config.yaml
d_shared_expert: 0
moe_layers: [0, 1, 2, 3, 4, 5, 6, 7, 8]
n_head: 5
vocab_size: 8800
init_std_o: 0.0
batch_tokens: 32768
Below are experts of layer 2 (counted from 0) of a mixture-of-experts language model. Rows are named router (the router's row for the expert), gate (a neuron's input weights, with its number), up (a neuron's input weights, with its number), down (a neuron's output weights, with its number) and show model dimensions 0-159. Each number is 500 + 25 x the weight over its row's rms, rounded and kept within 0 to 999. Numbers have three digits each.
Before each expert's rows: a language model's description of what the expert responds to. This comes from a sample of Wikipedia text that the model never trained on.

# expert 19
Description: Function words and commas linking phrases in prose, such as in, of, and, with, typically the in in "a station in Sheffield".
router:522481489482481463537470518483515467567507473513473474510496489495482477484493497503493495494519530536476457523478492463488491486532487481469493493539460512485504485478487510456502528493457513502509475486489536498517492509498473525532487482503497574511521482516508523528511486496469506473525486489515501515505459531464486495515462492570488485464529472564489522551469478498495509488520526525511504558462488477477491493512528544482520476521507437507555484491467466538498521485506493
gate4:505492493476509509473525536477498505556496500523519471518475474506519484521530495500503522479515538499469508511508529465471501524483566491463506510573450492542548485490502508481479576527478494466494492483489488521541488501521469511463488471516560552490526505495492496498515480510436508528501511502491471518525504519485548471455495517543525521476518481529496488497485505493508468484506520504521483505423501549512516485507456493486499499496508463461513495514505516494496488534496483
up4:489528519544513486542489596508487484485485505468486522523527473478440466496486497495438492523465490541512490526480474485519499511514531454460498509495456477529499535507450535477503496487448518488538531510490511463506486481501481460507480495476527507498493473474498537530495544517514481504507514498460500532494503534500495478490485502523511494493523489502489486525535440530514503506513519501484536520465498501543499550447519512513519519514460472503514497513470514513530527519525528
down4:533490456495509496484501491509526540531544500542493521486497514517541540510514536502503512476513518454490547451487535505527532491518476466474455509494545516501531476531502505526473474557534476495503537551488485501489511505535475541459542481511499515488451552514500464479492468460519488477484493526546490523525479513513474548499510533485464472471509486513523504484491509481479513506473483526536483490533475494484525500546515480509482509495505535520485513485510475516488499471533551
gate5:497474479511524466489478430474521461502481498477491492508516567482527552460510528505484494484483542523505490479472528513523501503489493497485468505482474474491444477512455524469513482449531459498488511470504501511496476552540526487503529490537485490515445528531498514507497495514472516517531501516488498510484518478490473492463454514502482499538508501530534542463499486500524529538482496504489492496485551488517495501497502509471474535474501470468454503497495547536518515430500489
up5:504522547496497502506508538471559465476504489469533435479475508474456473523512463519477450483468491512524512524459465477565502530534484456495474458517482480486477467476513487498503510473476514528545497497526508518522486514510473499523517512525511492474498499535462492515487481566521551521505504496508496501505485484508506479475509486512482537525504505510519480494524482474516493513489556508512471513487510488523482470538465553549472514487453546519505489478529508517520506524472495
down5:489506494530523524485495568500483505489501524495514504504496507500467542518455475514479516457473487515505521485430475484529501524508495492522470481477452465466492482511570479450497494461486487500492518452533499499492488549518463508506525416466510517472493533489462480504523449531493533515533472480502513537482506489481511527494503507538494498511501525518486475514489493482535488506487533498497526491469493486459521496541490489495514484539549471522503484479486520498506492437507515
gate6:516479493486561523432518426491470471443526460498532507472524536529512486507520527478491507476480473528484475479479489502484473502473538459494519483521507477519484518493488503456530480505457464481519545512520512479467483551514488471502466509485498537526515486524517453519485508485510523507489472477514480492502514520477495483484499494474498500486516513502492516520505526487539501556505475519479511513542484483513535503481526465447483531524489495523547522532501455510503532501447483
up6:445534508509466511527491497518525518483474543496530454542490504516507482492493461498462515505471519491489508510570460510519514567513519492515496506511463507532535486501542519513484488519503515512492481515516464534541469446495499519488523459492465528478511494514487536475524506458459487442489522504546506539501517508511501471515480492559525500524463491476491485500519505514502482464494523478529525446460485494498472548515509484507547514507514499489479485463501512486510490539524467
down6:486497523519490458525490543540515508522511541573470488498504521476488485471503529497503510494460518508506514504498533467492508483585467513541491506509461523512521485483503489499462446478485486496496471489460476545481525437526511509484467494533499510481494518475482561500549491464527462485492501477471521533553521485502470485527502491486492504504489478473502485557503500528512509520483496506487498520541478461457504519513523519488504499511532511516488503504514514556484519535525468
gate7:469507529522484472498493525475519473512474492512478485485495462532476494494492508514466520535496528482536474559497506518506456495510504484481517487552506558525524542499488532442480482504469471501513525513490451509469503484547524520474482448492503527510537510487483514512472496518532503542494500523530507471524519494474536510500507509534491542501501499508510485516528509528506561519470507496525526490495519554511469463504503468462505520521456528471501473496482487458487435547531526
up7:497504532493490485509513524492503501505465547521459511502468442481481455479504517482498528550518494531502482494531485497537509465483527479471486522477514530499549524534511508490525500494506451539531509484492505517476492488487471469482503479498481441523497522479493492492472547503502502558470506502517505500506494462469470545511482466536504541501510502470487538511543490537483454475538511505491501470525498485548484531506492513519487504549467482494433502500489440495513483456477534
down7:504494490479520518499425444507500523514493470483502532518487523531506511533475519530527522438501481483499569465504548469517506506532463518465534527479486472528494488494527531559501501470521528467491500529540536544502496530487520486513478528521537524486466491549496475536523483494528486492507468489459503512510493509522523502531503535495505427460474477518487503480516519467524505467474496495530470480496499466493549522521495500513480498504491479513486494542506489511510503511517494

# expert 39
Description: Lowercase word-opening pieces after a space, especially prefixes like un-, re-, de-, over, out, and opening quotes with a letter.
router:492475521501512468499453516515515475527523473552485480475482500468494510460484511517501449484516520521468438536510483460476512472470488492477467469534507497477521473489460502497517530513467513524492492531498494467510490527476473503523500484510474524519470453521518511528478520488463466480511480502545450505514511503490488486498468494498476467475539462520453534532511474491475540486530488510508487521494468461512485485507534521506543479533506503478500457469487430496509537505518555
gate3:492522484497531559523476510508536513499512532527504507488531492491449485500495466520478491490526515502505500466489545472544470480504474476566491506500476517465510513501485530465539482482463523526490516552481493478504475512470487493489512535539525527513473487514542524497513498500455530516443494535475486497507516502524477495529485512460472476502503462510529479471488489447491507504509516499478478458471468511469491483534462473489502527442503474473531456495509561473488496537510473
up3:528516496468504516491467508506491545438514542532495480506538521518476537494490475511485542532515519518511540514513463511496543502504478568518521493492491510487485507503489513509507510499470532482470470506492521463479506494497472477474504499508494513512505493530541459509529519471502475505467473512471505498547540562528548485491498536447480482464503549503506462460478512492537506482469470506504505495500504496500445504480492498513508460499479520544512479462459521466468505474452547
down3:509521485479516503481517489485446506499513516517498509489494526520507533511480503508495499528490524477500471506486504465562484465457444522490488503513533547492562484493489499506466566500464528517505504496463536507566509495495491480509531466516515510505460487511540519522491503518480511469501554441540492519523488519447521509516531489510502474457498470495490533474494520470532521519493532506508476452500533474510501531481486488472508541472515494464501486538459481454483522478481479
gate4:510439485491537463496484521493506490504507497501494491516481482518516505494484511504535541492481474484466529490547556497543548521565502542538537499519516518494516482474523467496472502460493475519465503485480477537459517503447465484487459506467527498548545506560527489481513498541514536486467520498488506510502491549538500507478515507497484487509502451475498548493486480482513513484493509529536470479477508455504530536506502532494489505525512502513477492481482464482507524496478550
up4:493510530504554486459484501481519518530483471469513493522481518513464467530490514517535518471506511497495542502524499507480486488517533515502493481512488516455440491518504501496487495453507479483490494466468504475503529509513472474495489495448485499528533526478481527513492519520527466500506488487511422463510515543512524500468500456457500560550514529484515508523525441474462502510504462552515516507484494498491519493444520489470436538501516481536506487534517490489513519488505533
down4:502498538500490547442474483493533500502498506473478461505525486510498481504477544544530546517493491504562549513480536518472509476484522506536482513506506487495512458509498524476515503495505542481514492416510511523500574531494441483488495504510481531534527522499523520501498498478498480490510466513464497538519485512517510498468512504506511502488505509494540476486548494512531477518505484508547518511499506475548522544530482509479522504506525501496477475549536496471501449538532481
gate5:463483479509510454486465506501552535495460504478522518480477491504532440534482508532439502528498535469543494554490527491484450472545506510451453484495503534480461464474469491484489477547481452484489481478493482507471504536508508506506540503492526500521488501524485498490471510526484504548490511512506486505492512460535509482492528512513506492465431499560530513503496480538495513471505478477535515488505492460518534498472512548496476508505505486490514516508515494481525500461507512
up5:516563505535557485509492466475495518537556549536492468519493512503462494476524500499504497485494462481525508496510475508514488526522512500498570506532500473532501497529546488517477515519484545532500530517493488517506509497515509504484484509523489510524536493489505469509510481498503488478517413519512463474537488540499476504528540480462515485497513503474513515467482498504469510506484566490462518492484508526504498503480481484541508514484507520474472497486465488457418542512507510
down5:528533507488445493515519519497468484512505535490495487510504514532469504470508516511489477473510502484479519535469479495508501516466494506520488463555487542466545515488508490463505509480505530496537491490488456513529486503545516511462503490535478508531501531535495477510467525501517505478502480462526506524548511557445494528475513465459481481512507497501501514558492517493480465488510498545460502472535511539487474506524544514513493556525465498477504492491459507521480467562551490
gate6:482560552458526502469463510489549480494475499536480528483561493476495519513553534509463475528525519506479465489485516469465509487529476552495482501485514568513479509467474556460488507476487481494541511500518469448497505500491545470500504507485528494509474480501518479487514470471524511491522492531497499500530540507520501487540466484473499461516503491499504500547502481469507461536519524500489482481481453488549479489485480494551491487476500529496486476522503498501524508512518526
up6:457537501491515491510474514511532477469483528497493513519510504499477480493510460496454499494523499493506536486503499466496495478461501513491473495545479518528521455482504518537469512522461501456486501493500489480490455469496555508516448538461540515473457493468453497506505473485525501479504481509496533494453457518547508531522481489473474473517453545512488512517464504512486484519497507473453507474510478491528467483489443464488574476462502495516517509523506529537478479499469491
down6:548533486480484515505496501559463580519485514548528515467507498494536524489482481504567489497513466477533510494531505502523477473488492520516522510523492440496473507477473545497476490455545474560545495502494505487529501534497509482480529472533497504536461445532529506509536456472509488493498515472491482522508512485473467511509506501478466491485549471495494548482519493512520502542509522521497497494518521495516482496496516521487532474482488518498511495518556518472510491469486512

# expert 38
Description: Word-final suffixes ed, ing, s, ated, ly completing verbs and adjectives, e.g. superseded, tiled, drying, killed, compared.
router:529462499497481468533489501496503475537495488507487483520489504488492534497490521476459497472529537517475487518493499489505514505546485474456478490525464536481511479478479518474515521488482504530537471506481527492507490489527495509531473500437469537523507503530525507514509559504483494512515491483505504508514522521482484508501474502491483503443524478563516545537447473476487544505511521515540495521507481479512485496507502487492535477509494418502508484466471498602460516474520500
gate3:521513524493503500470520508489503489528524532478495531441533505486496506448545542493505462485492492515490525525508559472524507470512483518490466488513521544508493493520501488545458507490447526548536541497499515527496503500472488476488529488520541543525524521510509488501532466532470481511507468499512536530488526499489535523507491502497526497496481528488538543531482487508497546518477508498470505490487540446495506494540483443476549481471503490468475509462536541485530508467483504
up3:506496495513464509484485479467496512502519536474504466476534492505557553515517470502529505521489514549517514493449528472468501494476527497475507510546495524483510499508500497515478500492512479507535505495534505504556468451548437511513495502490527488538503505483503519524474482540501531500544562475483492482527542502471516487546509524501517453541533527493505498500484456511536519523497512480521498484510530488530460461457452521475532526532519491470514518527505540507516481488524514
down3:487472479460527483486490510441484502477464471511513514515540469509494512515482508528483505508441508491492550504482522505497460507501503505464534489482497519523504489487516487548504486501537526497493444463531461521523536513533483530518530496482481460476536488472473516498484527480511505526550475532476500547443514531477505513515503481488480543493511493526512502453534525502510468465445509554518522504513516482516530496512478464447496505494477541475519481511469489507512447486515526
gate4:506509542514514474467511463486538517494516526533480482503498521531488467488499477476480506512565492523494519462519505486487473501524500491464469531478495507531546516493524530479528477478504502487517502559520540535466485506529514561520485538488470547451532539537474477544535496498465458537498503500500490495539476473512556509493509483478506507488518522508510461530496518508467471524457508524503496509532512532477479482524475497477524522524490493487527510456432511491521506510518492
up4:497477523471505528466493506512472472504521522490476476485487527449485487527516460504507523482447523520468471529449512503469499473490517499528539464513520493513493498549523527494465542469513489492482439490512486515471488474534481497493458468509488533517515481473477487513520451516493499508544509507479482510560484474467498482508468500508506492510511500502540501473505528527482516461503512501470531481481556475537529470475463503504549473467512465528524520528508488436523482475481534
down4:508518472456532521483544494482470503498511510481457500482501497484490496499504486494532482514500481470494527475527525471480496475540471510476562520503441544547496518502483487507479483481526504511486478501513512534516489462526477490556515538521488501518514508522517484502522517502450534446532477493468510511474456511477469507497467515523504475485541452472477456475511485512494508521500558506509481511511484514503476489500511516492501554459552551503460510482497520539450517517471461
gate5:510498501524465462504504488482510515524487456519573489531545490484522488484536458490512543529533536449495522505533484475505514491540498509487540509532506491504578474545491497504486478525487459473516445502522489510485517494518532521525460433492499547488461519471520489507485493505516491486506507465517509527516567547514514523483473500495508499477504536518501517531499512491495524512477520527504515504492539503487461523498475512496558484490504504522470511476502524506487506512446516
up5:507506506521521519424510524464493532467511483492494498463519532525462496467492477516495518527482492473504508453501519479496527509534497495460503523561514553474504496491494503535450494457510525503498436489474518516467506476504499475475493528505483514506499437524540538475463505534509522525495498531533551485508544481455537478503537500489452532507472514516504531505524487486513504470485524496504532488533507502522517488470497494509504508483501470513540500499461524555455481505520510
down5:515539518472475492500504517452496504460529492493526513464513502476465484496467460506497507499462476537504496514492501513532522518520493496457553504510498486452538493486516493496512500471491540507497532489535507519534503495493465535486484556500453493506496463504521528492515498471496488507479479580501530488500465513516497493525493559513529513543478533516545517517516557484538499550494466473507498447471542513494516451519476461514550519493491506462498511502500489484519455514500501
gate6:485513545512487527498494524496482481507492509457506516483509508528499495481489505511475510454546493438448506490499566501505533463558503479511471504475516501484516500514522499498520525443514477501490463480487506515503517474546526537503560487487456540530500517505486525471505529495482494544525512515475495511512504524572503520499516486469496477481462513526552517508456529456495500539514465484512498500497509480525499530538479497516483511498471454486485523510442486516472506536530482
up6:510503493501483524499510472504470509512518517491474467491504513435507540528479477529528502501505512522522468466500461508527477518541492499525516515527503476490502506541564474534448511494519490453511499553489502488485494475476468513501519511460512531543533521505508486518433501498491526531479470516446510508487526530521502479493488536518506573486523509538487505549533511483488496506457492512497503513453474519519471517478529557484499520497462455508490534514463473474507481491496474
down6:513497506522496526540553503496514515462526511472492554519507517516521474524517535486484554485483474478513534465501517559492510465551491522499550533509469508512495527475494483471501495485505510469510437483523514506495508487459511525521485570494487472543496531487529519506549524491490481509515505542456477465493479503531504482516499523429523510497481516493491500484499494521486476530507522516534546503481494489478478509514479443523541540543525503495516514526485507529473499498511479